{
  "experts_per_token": 2,
  "d_expert": 96,
  "router_z_loss": 0.0001,
  "lr_router": 0.000932,
  "lr": 0.0147,
  "dataset": "wikipedia_en"
}
Below are experts of layer 3 (counted from 0) of a mixture-of-experts language model. Rows are named router (the router's row for the expert), up (a neuron's input weights, with its number), down (a neuron's output weights, with its number) and show model dimensions 0-95. Each number is 500 + 50 x the weight over its row's rms, rounded and kept within 0 to 999. Numbers have three digits each.
After each expert's rows: "comes before" lists some tokens at least twice as common just after its tokens as in all text; "mostly gets" lists some tokens that are sent to it at least half of the time. This comes from a sample of Wikipedia text that the model never trained on. Tokens count by the router's weight.

# expert 9
router:506458412457519479444529498509591549498456489539402509477474510540525513478489451456516599502481408567569527511582476444546494495451592507539422520523493507442506495487524477528444502659376543537519458448499531494570534440516544495511526644469408623467494462522500466537517439514532488450
up0:553445447581482500406449469411494497411491505548504479540393517529492550504512515528601537432475469559497530559548514520467431511522412598540474511447518428470428542542491532540499549507476521479419413515550490492561542431462604542500484565500499557438459529422440542462641485490568446506
down0:479523530374499483584522516568505425552478508463459548424608520461489489597482507489386503548498527425488511394501514460585494449486511453540514479592489509496587516443535463452478510509489528486563545484394544436459418499468389519505510442403551439524526435528519537511426511516409469452
up1:556467477477514567484510576604520621493425617522600555535497506522534484547426504506474422437543491524532446539524475583493514494441541553538514514477591598504461444490531532481444499452506395418509517576473553476513452503482625507459528461467459549476522535480548530606432479473481506412
down1:384552550521458492521497503468446422477516436420381551566491523513470540498474572491458533546445610454469521442422504505477496555532427502500530379476523518543486558546431480471479449496535506500531560527436461439454454524494483473468486325479516460495527525468597545562405466533548489443
up2:541487497474441483476474453423440549454496520461520614462429528523537472583457522389532527568477497544414576525545514505583511574530565596477490464493434464561487563460467513436454588531473521498516496559515555490485473518459561592449467564366520489545518450487421509449507565580517402509
down2:470508429475448529430504548550554512552490505590486408482480439500507516522536460574543586435511493522606444496516512457403493411535456550495505573514533540486503528490593483567469479613465479504535528421552468468556521469560440416479502534657446550520556481557525511533562505390525533463
up3:473538511560583457418523488540462491597448522489526485556538512451519493484484521549426457422476378438492607533604567552528499488532478442366461564534506532597489446499463520499536484434492457414517500501491540505583482457481571548580607481521532462468564518502547462468451530524602481457
down3:475577576527452436551505530412469589541427505499495500429566488525605427473476514557512531488454459509419471566581453481487510443532450454515469597496521532486543551515453510509463526548556520414494476480505596464547470410510513598604570609476454539524516528498604469526457549444561548498
up4:553528395409525382540519419443492476481451493493513490543468536469533514640567473511525454527506510513431439535499457429445565520504565543460420506450514542463370460511503534503443409522405479539477559461500532538498554508583494485515407500563544591516484471483593513520434455504467427495
down4:534489617551480461462462570529512545478432471421481526489508495545462545513479396440410514486440476435469522494540545537587504546458398397498543520494481462542588451545487572528510577392543447508482428531522477501433521555471493545551576560447490423512437593508461511445545582506469581517
up5:455516504480474440427488474468520536556424426490539484517487438552444566464409428470450481534482560467458507564497460468402498521492661481499437529512531534473428525439487500447594418564478446634541551490454527489479465478579466466509496472527548520600573464521510510531537444474581539408
down5:454497559475541485548511502474571518383535417427561485541455544512466489481497497547552479515434431485569463507452579587473487485498551540484442621595483446513553606453574470489556559524448521482499617467504491519488436536629506540550507540505544555475444397466462487466579475455470481465
up6:496503480562552583463487501555475434459452516480516527550501470531453464515604488493472446537437404591531559451370556491437536577562515519404435512495525633462496572465506481514472524505429507393510503515459521468510495544478440498519467536406553456378568426461419541527532508474523496475
down6:533506503465430464541514509377551531554490436517527494409434575555552548485410505507506539416561536460474476537558396533596433480487478502567495485518499394517519422496447570498546545534556420607512458469491476488502516487482587535468524516538397563602506615534554473484469513484455515499
comes before: "-", ": ", "- Coordinates: ", " information", ":", "- Location"
mostly gets: "- Born:", "- Location", "- Coordinates: ", "- Born", "- Country:", " Location"

# expert 29
router:434415427510500445468543488463521446487570440534496453550515489641514443415469440554569534508596493544466460446533507584511507487605535581463411546548513529494472386484565491589450409566497508526526515461560514488592525497549557459507473589462465459477475541550571469547480459508508497522
up0:572454509564436573437598551526555510548594527492521536507533487555456430451479523515406454450561449522468494520501483591433496547453566475466485500430516439522463526583592551458470450606554488500545528522411513539570471419537557567490561560527435553546516465578494531495487440505578574515
down0:503523462557601535440487514468534481583427541477483480458551520414534468530483524493491406534519506557476479451473562577459556556517597461576505518502559518425487475648527427457620436460527455516499521490554434644452520510484458503434462469425470512500594474461570523465495497466527544470
up1:596470465522475462490453426453550491520431506515461530473549434470476520461465412600427432476432508481538526515550525480433501419538502485468503448527461562550549475455489567536463467468438502557522546478561440472526439470383474495528453536494403448383438464464440447590561468391482537413
down1:434510479577519466491678469536558450547441491483465548631475558604532440520465455503463495546536516507440470432553459453542543478477536435483512425430590438551458447557478453491542439512563488476469498516597537552474504503546539554529518454528524484637494481456558513510508478536527574525
up2:499506588481590608549517462520522486422479441519529488549529474545480482450615633500557520481494503562561549502522341490522492566553559540550540490468507531537583454550525544523502485474550485552464502419585555449442541480561487535511534531503471517470477497484532411573536556489469483635
down2:515484467480446467483451529570546516455557445473503532441446522483486475506525508402500555591535463532417479467483569529517494560461487484546496604464499549535442549589460653526599464412447564513465559551537504431507598526438501421569461445545440505442531518498605497443458476564501546486
up3:460483508373435537495543572471594475522542386519529468396518498512495505517609507485473537520581492537499494451466408470413501554397549556463429476519419498525510514452498508480556470542463515480529506429454514480532520371504447502514415535581584450498411538434538502535483528470484405501
down3:481494483567530540580533486513423510528566562461575543572553516533483486515543609492399509506429559537580527491431430504611530433471523465468565588437447484497565490476579495398445493527515448547520487444536554595479500526532601522484479529474481462473604556569472497561502502535545546424
up4:481456560482485467543474535604511483503523551510546504443562464541563585528474378493533561481509466418497441458539460472528502425451598443389515553546443578492391424488549472455535447519519496558437489529495531570501463501501628479507475470550452542550435471514582484500629483542535508485
down4:588599490495481562476513418472505541413433436434535430534433505421463445543471530485561508466586476411470519555499479557493567497617479504508417521451483450432501433531513454525629479492440490493470484497538526499522580539536463521467503492484559561473495519505489392540476574451490429373
up5:558483466452522458515454437535422514565459605582471454449568603366556573412562551552465527505577471552510421432539466547440466575504498554456514461557464504532540458493461498482502512469504475553412470525537433542493513474560529504549527451581497445555419442512516382529506453488519502472
down5:394487505528465619484431534415500460444508407510519442534495521539549426572560555539485543507567538499378587482507517508473473431444538491529516573493540504546501526465506572533532480600488524535504565407472505513524515454535438520511471545410566549532443503570454521472457526338535507523
up6:586466488534516464592531407483558540505429561477489543586558513460415514475473482555494544420474553550506413536557539425517528474593616432446509454454500553524467512494509529539526593467434518520516404534508515561528489522473472462529521524490405542449551485550480454454542421376452530423
down6:462489555468561570449637488465579440411495471454444551460459431484461523494533495563557500555554524504510507436529487532537516498443585572559457396446428501505559474482552525518424382502547429494495489515524454521536534579483585498449543488522537440554474456520537615568418499557505512557
comes before: "\n", "\n\n", "==", "M", " % |", "F"
mostly gets: "==", "===", " ==", "====", " ===", "otes |"

# expert 3
router:463484543482536452413463579436538527450495501538528422595585506528560560482399456459466555559499523500526436546505527603497491529468488536615472482508559511447462456495526488510406498584392584588579437491456554486483510490523513552454522538454446483525486473531489435587441498518503469370
up0:528520479568610609562581493433493532451484466496466526549508517519572491546469505579517439437549460554577502549492583492524503477468439521521410456614532419521571425660472546412440518552443528527469409482514517474511551509516470518498484488457466582458430511472539570485488459489534516528
down0:469505463552425528435522542473455534520545550486497593478516436488401578579487551448428470512567464508577541441493444513431511494433621591510503494459490489400503438433512574486548434558519521559499501452539451430568432448432466502495571514483553465436514521483494469569491585504375494515
up1:498531495491505517509519547465492537499439377501492570418486599471513486514480470537521516521513574537480537575453514592497485589528587534593469463505530531514430478512503454467402574447480488417528429520394535502444525509505491606452476601492549523537418358501473434531424519561551512469
down1:517400475492493495425446469568509421512570551452484583522564429450500626415587499512459562478439486489462497451549468468446461431496450456415491554532473562445494421482497488528509536499458484487550535456580473394531434485471452524590541522476553512401485606404512528477468566475474474484
up2:489470549505553523436485549534561453505481466395524490653526575491437547449490457483453509588513536426554497520454588555557525495475412526519487474389511524556534381467564546513515538482583547552432425470512492568499464526446522532542555463401467526414494505483468542468527492483581545561
down2:516429453444461500535466477526513512611433488511506520459518554470551408513494416539456484522485525534459557556499470463501499629533538421385499533464505538400512588378507432422509406461376506446597480493459448552576490444455459518496540534523526487403525513467502556477531510511479489494
up3:517496557471620529509514473464523553599493466530530534535492480473478562475481505553473474480448450547620477535547418513437489459519488477452467426408549415453496482555473658478394438587507546525493513454541499489453537458530527563401540470471459609555453515439584494473534487438478488504
down3:487586515496394488500487509484482542509435535515508553506539483461490487410583610585519640501395526567534527491497440464462548452541476520415519494561546545541528496488422510574454471527552421536478473469463481472523520449516432506550469468579450466501478457519598451617569449509417424490
up4:501444509529423449501471513502608446499549609569595484473460584546517584427470540563561556490482476559434504605534533493510522581532520504397487495444498508530472423445491512532469487557557420564454470564440455449466418524526478528456548623509495453435447507549391509455494500516493490499
down4:461471517525402483558476494475501585579488479443486534541536498509494513467444525540489558584488497562513519419581442615429597464537416456487502475611433509500442569496485570499508571644524450507498438508532488484478577477498432520517424536492501522488440446506507437468586525456602558445
up5:494526372452514477473478503540502513481438493567496562538646495452549516539441445470431567505487487512500454441497434448395479480516512470534601593534553578552523502605518544481543559467593464549543416456501470499472546472550544532500414423473478457465486493580545464591501412527472489519
down5:538499488462469477419445545529493429479546505616456501579392451528534497492482467460517443484611480512560460475571519501572487514476522598558490522482441513512507472408490485511556451603475424487472489526544498576428482480549527583483566536550443429579536481519449370451569578495494542425
up6:515528498486489474513524519382503464407493530453474463591521514496578487505439507543464453400496497477522427435561415472514456437539502444575455530445537427451457535572544620549485577507553575496484496527431542486475456516469524495507485474486420622494430528544434533470435602532433450583
down6:452483506519524551513637517535536379397444524524499464550444483493520487464453517487514484532552500449540506464464613465378430466449535435460438402541527457460565416497512531504459546417514424540463574474560545434568504526476508486455543481477445471490522472385536482438436524494441457555
comes before: "1", "2", "3", "4", "5", "7"
mostly gets: " ", ") ", "N ", "a ", " Ret", "- "

# expert 79
router:427505525491518454481473570517567464435514402498473474527546560520525462409525416479382566489512529490585485477530601474567569535551517534520454484606480512461426353430515495504459450478515479586562484520506507411527511452510591514453510551468428490544412417494548510487470479539519434474
up0:406503460514442476424549517434531450493450503541486583581493428523386494499504469482562556485508602467473560568494489530476494470447456551512468448512392480463423462446469494437517506489518522586626486492543525579487568456517468496398501509459496562571493528481526434431503440588510577598
down0:565469482545526440532470474422501528466572506505503496555585704496522494543448493500441476488495494492572452554446493560409463479507468519568572482429492489560567511470486454414500472539535476500461429515518504530590362483615495605494462522524504505490504498523497523568502408430536468494
up1:440513525537446491452468561495483555473571490441460534471513463507484394491417509501546521396494403433549501488469437587521550484509440513391536457485528492523510450414410474531480519480433462457430486465544610431460485551476493545414488474556424555532444550440487496559488589498626505447
down1:426437519444465559466528461503412494513552518546551469535423425481557494591456534484525506470529527457401483389537483496533480543589524574454389520505517432544494520467448481489480432519564490587424528484404428476478413430525512422501486492474455514533473480500506391519505526446387454577
up2:468465528510446518500455363477472577392421534525448515533560591502494536491504530418475469460490436486475424522514526513487569421562551436468398549516529559445426552510453547463454552407498509509478489515483576444446553481553547571556443467464509501421563497395527447459527464478555485587
down2:543465496450591583535467514462558507539533397482474497511475434531486560512547513540553516548507657522496486515506581546517497490464474541620444544508466380496520537550454588476446501588412491566492524468556496545541490481447501476478523524558532525513600438594505584541420487510435426476
up3:448441443514520487452494591494557477468545519463514498589501559523535504515499425413479486434588521513458569518452537496464508494466411583464454507560521537475465489483593516515506462464456447497538540473490472512491473466447599539434384618440484449505481426583532611528478413440550604441
down3:527566509534378467522500505476459521565559452559565495400436545528496450471532525539573498513554481499583482538557448486643513552543476472514437550513524589543473526543461569564528438500469539456467478497402499498479606504438539571469555505492402509489483527522591512494553588572557576541
up4:424507464429494516460585477479449463568428473541452482542506519472504486438364424487471541446456482533493485480418469520471406498522558658371488504531507524389536510472471489499475591506401566468560481544435509537495566508496466486548439567514435565574506460563535520494505514455498499460
down4:483529555507409539529573519547485453503472502576500489484531446473529418453436518579520447542511487489424518563451474518582596486437502497426495456412510491489576497542419453518535499505484558490483548420541474617568511565482489532418490449580487456434514548528565451353391492561496468468
up5:475559529483527496503525518592564459409544556543494514506454492557530348473505519463527558501483460488531563548471563530559484501494572505564485461577552477508432452483411482452395550501460581519515575499601497469410425458504507468488400547495466462590490448373508435492474469482563544473
down5:559482526457556480474445566457379609558477430510471442555520506512473542549457494518464417497595480522493470477568570491429518543512459439461462474429520489527419486451474505556593462535426544618519464433475515537580483563558489516558537482443564486495492597519446528514464609484447453571
up6:495385445406474459550479457528498519456460496523546517493376506539503491483532432590562553463404538519372497519563516432494580521448573532547480541556499493498511542427505541493517522522517491499545601508551446520438507562579513551399484611428468509448545500526428400498471486486563501484
down6:513504495451491479441559493469456508460487462475466633561449547523504530562451456517519512506463477559536451405508569621521435452501562483472440444444591490543507426534566515482542473491410468507475520516478503494494467439583387422532383505510464437498525484480492540433491549538580644538
comes before: "A", "S", "C", "E", "L", "D"
mostly gets: "TA", "FA", "NG", "ST", "RA", "ER"

# expert 104
router:463467472542577510459611566501531499461497440505466458551549520510567486484460480477521537489513502514526472487577505524547612556582519485557453525563531534529442483481546563507487383508489487567587511511506629466539558468515541558518548538459453535513462384572403432581556460516365513474
up0:400486521468538510511490558462618496495482544580489482510575611490541509505575558502441445513544501612450526408603526480523487507442496415419514450536536474471534503511466488505422555499497563519510607571538452523487472481478498553506550555501489405480538560563565452503389569452489533412
down0:460589568475474486481547509532541571494540591494509478494478543472552529556449550536433543399488448548499585466501451489424471518518499538448554488531433508418503446409441526593507445504539586508564553526544477540463403531467460618548454418506540445548520472608503539432450519461431548557
up1:484531444489433543457488538519521426420476487604432580540525463509490456394460427477547559527457497586549465543518555484522382548476452427573479466477485468509533489510433505438581515430512592503519499435553478485440494450583587461574481520378497528471522474498475484466547575457444502593
down1:478523437561467435563549451502566416507524472474447428440533556520496472434440530393457517490452445518596475532551540525395481428512446483510471535455504532476546443481450440399487521446421439501496570558463420521518414533487466417483563562510425562415435413485518518525578523485495469545
up2:546535503473468533483504519457606475563490514538556433489427527561423545477587458498469458452442451462554533413521575610463480516444493508400503538533548495537622499467523571550441505560488550514495523437471519530484510607525474418485574488515551534604573496446446463556433497584507425471
down2:537448579485436544469545643452495609462525427466483413474549490501381566584534506531446453534459411448522544493470513508526440554471456497479434540498498573429564531509518494539485519488532505489499529430541460451409504508627515487533496493569605527489576454524558563470470441544437495492
up3:570495444504538542478417475492485555529600468493543450560472513532550555575550555537481443391515534437604452478508503458474504532557437541516581506515456605567504547444583559457344551556475571502457467474513479560563515502454535459482511521616521545540512478458462450562443504540480494455
down3:477454581407448490467480515551552523537524534489580529422465439413446525441616487577477510501513421542515504442510429421474507514473447529528471427601519557514542601501560506570450578477544565515522568407492459511574580458411510533516450500510516432521567509568539496441510480451420492518
up4:570488439470609543491566508584501574477464522433458513511532634550400439411522501471535508376468504455550390430545479441489559524536477435505505502467509512445483570458446540455450495458511445524472446393542546538429494446471478517460443491574454489505563517486499510533561522471421486575
down4:559575571536424547569415522556480563506504491530427485515568497544465392456533446470486465456514427568419406543534469482463499563494529522480494493534435587471532574349436564429422534463578465515428505505476526437442526490461520449456550484549487454537460516404457508457488493520481502575
up5:481445442493598587507515510485550515463505524564523537488439490528481444456535464465434551550530591493477440449488456464540566491434468465463457472355546534562517445502455599525528542453466514493463492427555476449461470433509520498466426512561376443504542545609481475427481410419555436542
down5:548457464511499485529512446529485472563442497642491503540477468527515438467468462513437523486517463571490449521543475509525489415417400537546566539499502473516448418457380565457479498572536438608428460614535442516401568577516516457508484459521452455456478525536533504495551604473555486576
up6:593485524485527430525557534505508494416460486515591510538487441540456540485492452519459493470509521425512621560507521564529521462508552475525490550528486500398457429509417566545549527461468531531606462508547468504550621524534522467607555605445472526443544490514407496454448614578457459485
down6:501515405556498489541553482420526536585509430449549506566511412534481545603532578531436567537548514423476481549541507518559506491480515416405464542526598544499437473477525609470598476492522527431533509584453465543559540466525530461498577545440574598442515519578493551539463536529467513506
comes before: ".", " | ", ", ", "–", " |", "th"
mostly gets: "83", "81", "14", "13", "15", "11"

# expert 101
router:464491541558603515420562538464542416438503418494507467545523520471526510492423451602517546442559486567474461501503500528528572655560487501516444511521507538547405437431424522521498442579405529553551454499490585480583517506515547537541498548432456545473522491551515475571567494542472539419
up0:571539499476534565573471434467508453494479497462548497557498505486446486495427531470488511461373442572504538562487490516512449458463578532476473529491545421551596490374619538485441524578463440523499525491431419442553431489509463527485440542530443524473441441610435498480613479569476549498
down0:520520551480476423489502563613481413423437522427516488385445561484499447520580615544531489532562480465462500559536494422465500502565411491540471569543449476476512485485450422542533511528500466376533537509491532448401411528464514444463459387414526467564525531456490526520502454539527512523
up1:561435506499472474518551530519574396579510534445440504569496590428429544486546537602489523444566507568542552499561509395448558498529505587419538543458500460561504540412525480506431529497457548489473508434599565490576494495514433510598507461523517482498435522493484495465424562478519604556
down1:600449570537510589503488470426516456501495493462478502438522361563491532600531491489502532441515472578531503477496490499377437468500518530531453564466653499450481485598445547443517462584535517473479619539441494430482515497499457507494420545433477531438542489548459439574509500464492459523
up2:491519612537492482541484504493492580578574466526400498520518503478466518489463518490525465486479526518534428458415496582454455433508474493470534468476515446469520460511556453509520553540530533634434486544457453507431479441513473438402548515446456345466466541480580444549592407570520518598
down2:575559515446393577548524574539511501498426518547541539523466496499461419550469571540519643550517509459577415459506531498580504426570435510613552605557516585479550503472500494573466501475543470540543447498523489567482483589434506427530468455510458526492547556471564468438501513492508434513
up3:554410519427499557538497529558485457439468579514455467513621524561534455441467517488453465420442537400574519502523549499496589452495564475475492499539514471591551461479496526524472513488589455498486505456447507599600441485432558425500481600510557428429556505474587515469412542487475452451
down3:484474615525481517489545417560538416585467602546499463457529552475495513457368451432513551549569452500544533499495548516451469508502453552497453483545488525541453505505426575524480467499513492517533491505429555519441663522458483529513591523495490568568472613494452552572499425534520477580
up4:568432474504502503460483517519539603509458647500457535528454454548510586496498534485432536561498465493581463458504512521494492487524535526532568439491454530539523544442481534376462492548587537445476327547609492507455525452489546502465595374487474477537478506506460479452518487433458560510
down4:444456501453432571487482421474530509524482454522605572481407453576453472479455506497449482560499489409494485475519557537468442556472487562471476464433493375521582504554530470527561442572521487535443490533520469474420540540508416548381559501458574569386532581456458486501519518500446442447
up5:471451608447511492443454514483541486520492408609499470521481456505467500573533479498504580505512558441556578546533474530507490491497556505579512561527527434587578526470509506491594488490464557496535480493458539440605575500611460538534502464552430570441431437513476536386569573549580552461
down5:521468436587431478592505558596464489458445557499487554483392505470509517594512533523485489518477472610493559468505579514539464572598521474472550522557396517383464521558511556530386416560477490524498459446443491501433435453470532559516478569482467474491578503505548489445550490464476424531
up6:503547500527498463474581456455526516487494589540520509625608462458436487488450481507518580532453508537544504597488565505455473333523541631537604528537544543431518466508512522552451555518513453469547480489594431512508523521482502512544551488578467560537542559518553487458427508460468537418
down6:535487504528536475562426440455441526596474492496491654449438497485534478486487445520521533485466477519502565468501399501508470589554511495499335419452508539558605476527446470485509416451460512501521505472599481509517575535524433452456393488489559523450552401585454507500521479502503520456
comes before: " | ", "–", "; ", ".", "9", " |"
mostly gets: "1", "2", "0", "3", "4"

# expert 12
router:480489505470491530565562511506477586468513406494502458603590526575511489391409409500469551553492405596471442459505531492492548609547596524509412435509539540538520485477548510501507413510480512572516507433542498525520484437518506472493489536426458589584484430509459435588519433525527450506
up0:555433510483521512501527504508462522520397459506614529492467453502491560493446366457498471512527526494558370512486468462533496478545571506442506523483513391521459423560447468482479382570477513562451521481488481547504432440575547477572548489621447438478478405510464506485513420559407514483
down0:544541426481523474514555514491539553517577523462457575513504514495480410430505560492521437526503447531501440483487512527498518479474448547493496501571401634530559572538507459515402502551489433562526567518486480485489532501497403447562424512479571543504575515607539468523535456463650419604
up1:490490461550464533474469541491622448458441491500488474505521540518581589540473547434470604480460601509521439403415460526526536517465448418564451579546470524520515510441497541509469513527550504481563504529433517588453516441511589477526540494439420526462608496417471488547646519524482476543
down1:482509485508565464404510494395431572559536371496499520515415457439514491504505572552545519430357584516466572464619512526590513446490468496537428491513496530456436489498449469523496412473439450518527563462559499491517499429573469510488502572535470618514516529534479469566531475562511477519
up2:551453584533568500495448572453542530509555488423532502615553544556396464469505452498503461444430480419477496479416452441547534585452500423529478494481476597487549492511556539574527537435534564477523565466583572556478506508453437531519529520504530486504533407478530497536511430453462630412
down2:568482475514464449515499396555508522475459579454437465490521493472459559475506473500525654411501519428453489504585498531522471510528467507473457457625472510503559521472394489479514530546474528489454419398426470504607409479415571466515543561461417544476433424476546483520465542432530493498
up3:507408566448493549502458449558470579479446458528560605466515514457460530433455423474502592541491531547412448483574593421468470581585521520543456565600498560558529513535412486474486575505507526554466462581485542532558585475527504461514518572486416454479539445560507446516440467512455542496
down3:522520550533507515588527558345465479539636466590516565506573509529542512444479522428511494424509502573572536479492546549540471432431547549473468564490572469491423471558548562568464480541600476429541522395579495475432517496487484491508517521499493511551467544506495528454631544523510477484
up4:471495532435540439532525401405565492564483593477494541454512480562598508454479466515597534520572561498430565504532434543497511586497483466521440514663610494556468569477474532463494494478492429504549475459474478429530588547551488557453515585418488538510481482447507558488509454473454562508
down4:477532433469456484475509569625469462517510520576490487497513453461446585456559473388421408420455474471447490451572521520481507540467508567481487462554476394517432421482519419399514490525477521536487420471522538507506596602421524548417509498445447481498613491538506494463467562504460468473
up5:473447478556595521425458539475457465498508558412516526574555531595499457472515531516497518539476466431413464468497490569527520564457458456552487552519470511454553439514492604492532575457579437397519587465504485484534462475489455441513497454452525509535491485393447570514416428412377578519
down5:621474520487549459469603461575594510487489582495383496519402461472484482483455463498566597418566542498504471492538475392530467472520541545451509479451465506495561496564478423471509524563461558544522442512559419520580437514435566500466550537540539578465575536486497517534553534524577573480
up6:471485457488521510547495381489639543524558477530546408516445497458520605512543521496588480502475502497536381550523507464518566506537521391502515573505421533507459534490490475555517476505424448507569495490439509504502627440449510459521516530439505528469430432578491587402424554526437523465
down6:542447512584513423497482542589434527505499593523454572477558459557491489407505444565410463454469445472377565471458506474435512527520519502513606441424536507389396428471527590509501443517560471513482472446540479464418474484530478488478511518537554428469540497536505501596545424473557496477
comes before: "2", "1", "|", "|---|", "|---|---|---|---", " Win"
mostly gets: "| ", "|", "|  |", "|---|---|---|---", "- •", "| S"

# expert 67
router:428489515514566556514541533507552476437498432495468409532566522525484454512497506490499515496474513491534492503579515478593521572536488563572424522559522497565396462353520489509468429512425476567518547495485657412543511474507513526540467516447473580495400492538472424566571512548413515435
up0:505564582434478485451520490538506542444511516421480538432488465502473584491466493567543453510456529444488519481598609440376548491525493506530522380497450507514440560455643501524469433484431499537497541522454583474556450579477495554461467494460496567549441586539533419550497502546498461418
down0:503496437541465497466425475483480428597505461476515482559453555538543496441469531537526509497568486472469449508528371477599348473503505530507471565453570541404520375470482457486524502450532466560491487465565497580396538481490521504512508537538474499438547554551424492371536526424464544530
up1:452562414546525511491601528560483425506472529500495553540494544507369581537559585513571443492541429517513549541580455456460469444564501555444473425484524558444512426401498505557459587415503425496514406454477471454555509514516497490450519552426514565429476524478543577525489476573537450494
down1:448412547431397485524605478433531543530507513553547515507499565498541474477480507515415556469431545524455461547463536525424459464509570453519476422500486494563588487395570500570571524463444436475540529580431348460545433470490543522475456502494477584531545479452537543452545557482496437517
up2:511485496537586503526554444486511517577523489442521509488513526522517499560497487499509470417557496564532496500509522466491642489460535554463432565564549454484380506438545512472439538551425469464437564413522512466510497474427522524479545465517545467539555561409438419617603545581425557420
down2:486449481453396485524412478518438467559504520566543455567531507478620457442560553500483541522517502524514486541476428477532564512533453493593471510422474566452516493525453460490477500554593445520373472585525533462501506478528570439550448570580478459484383471502432432522498544451470507626
up3:501564526590501500520588494495464497526529424522607515482500446537584523532490493500513468553481419499561556494561448506455432463538558504447536433577586570469583448532515498538552469426485460456549485503535435450520586559502539521391471444462406541503470447476459372457489413493402468474
down3:396538527625578492471486622492419533517434497517505546486538558401505548477513494554492546500460423558459454490541515513505538516577456517549409480533496607529582551568487590517448448537486535490475512426439535533558528536510509522483473519488447419541543543606488545491561566571501455576
up4:470546502516480529508597520591524642513515469471508485506498475500515492519517461576495554506487493420522531453593502614484482571488526605416597433553534523506554490552445535489483522509437544458516517537518527543540396530497508539476363569434543548542497491511385493506523611542509417507
down4:464508537485533439481527439499489471533528523535497615427480498607480443504513536524469496551560558457425526578490425452542481540473501515571433510564521469473515449485493514494446395522480460485634456448461474468442550569404527447419607535509393498594475538529458411447526510549429474516
up5:615459493504547635428534542422474508512475449442583527499424453553546470479423485494451450491467494546595538443505475469533436578467498519572526518525502556522505603575532470487488513526531524512451500592475589429577501418423453536407508429571539552507441467504533519473574547463537511521
down5:494502495390473477541550531496413538518506527525434513495507499458546546569562482574534530564456464467440434629483522549499578502489481571377461505510568514552393474473444543476541451518499454580572514512517494475449432457580440512484460589505492529501594561414488481544446390490535571515
up6:518495512517519512483555544496538419529395453469462482557490529414522563481483483538566525481447454467546557499509492473472401465507595497451493567478527552435407600506455581509433545457526537405526512386377575534528531536447459524512482477470470386496581541463463578466492574465540553477
down6:434489575515558527478536463558447563493649545544558523485465463461484521517611480456429396531507503487540433549499468499551480468532451543470535405516461426503451454548472481463552447466549500454419475544627457518457525618513558517539489534519455592477373444495484451510517477491546508515
comes before: " | ", ".", " |", "%", ",", "; "
mostly gets: "65", "200", "100", "500", "73", "62"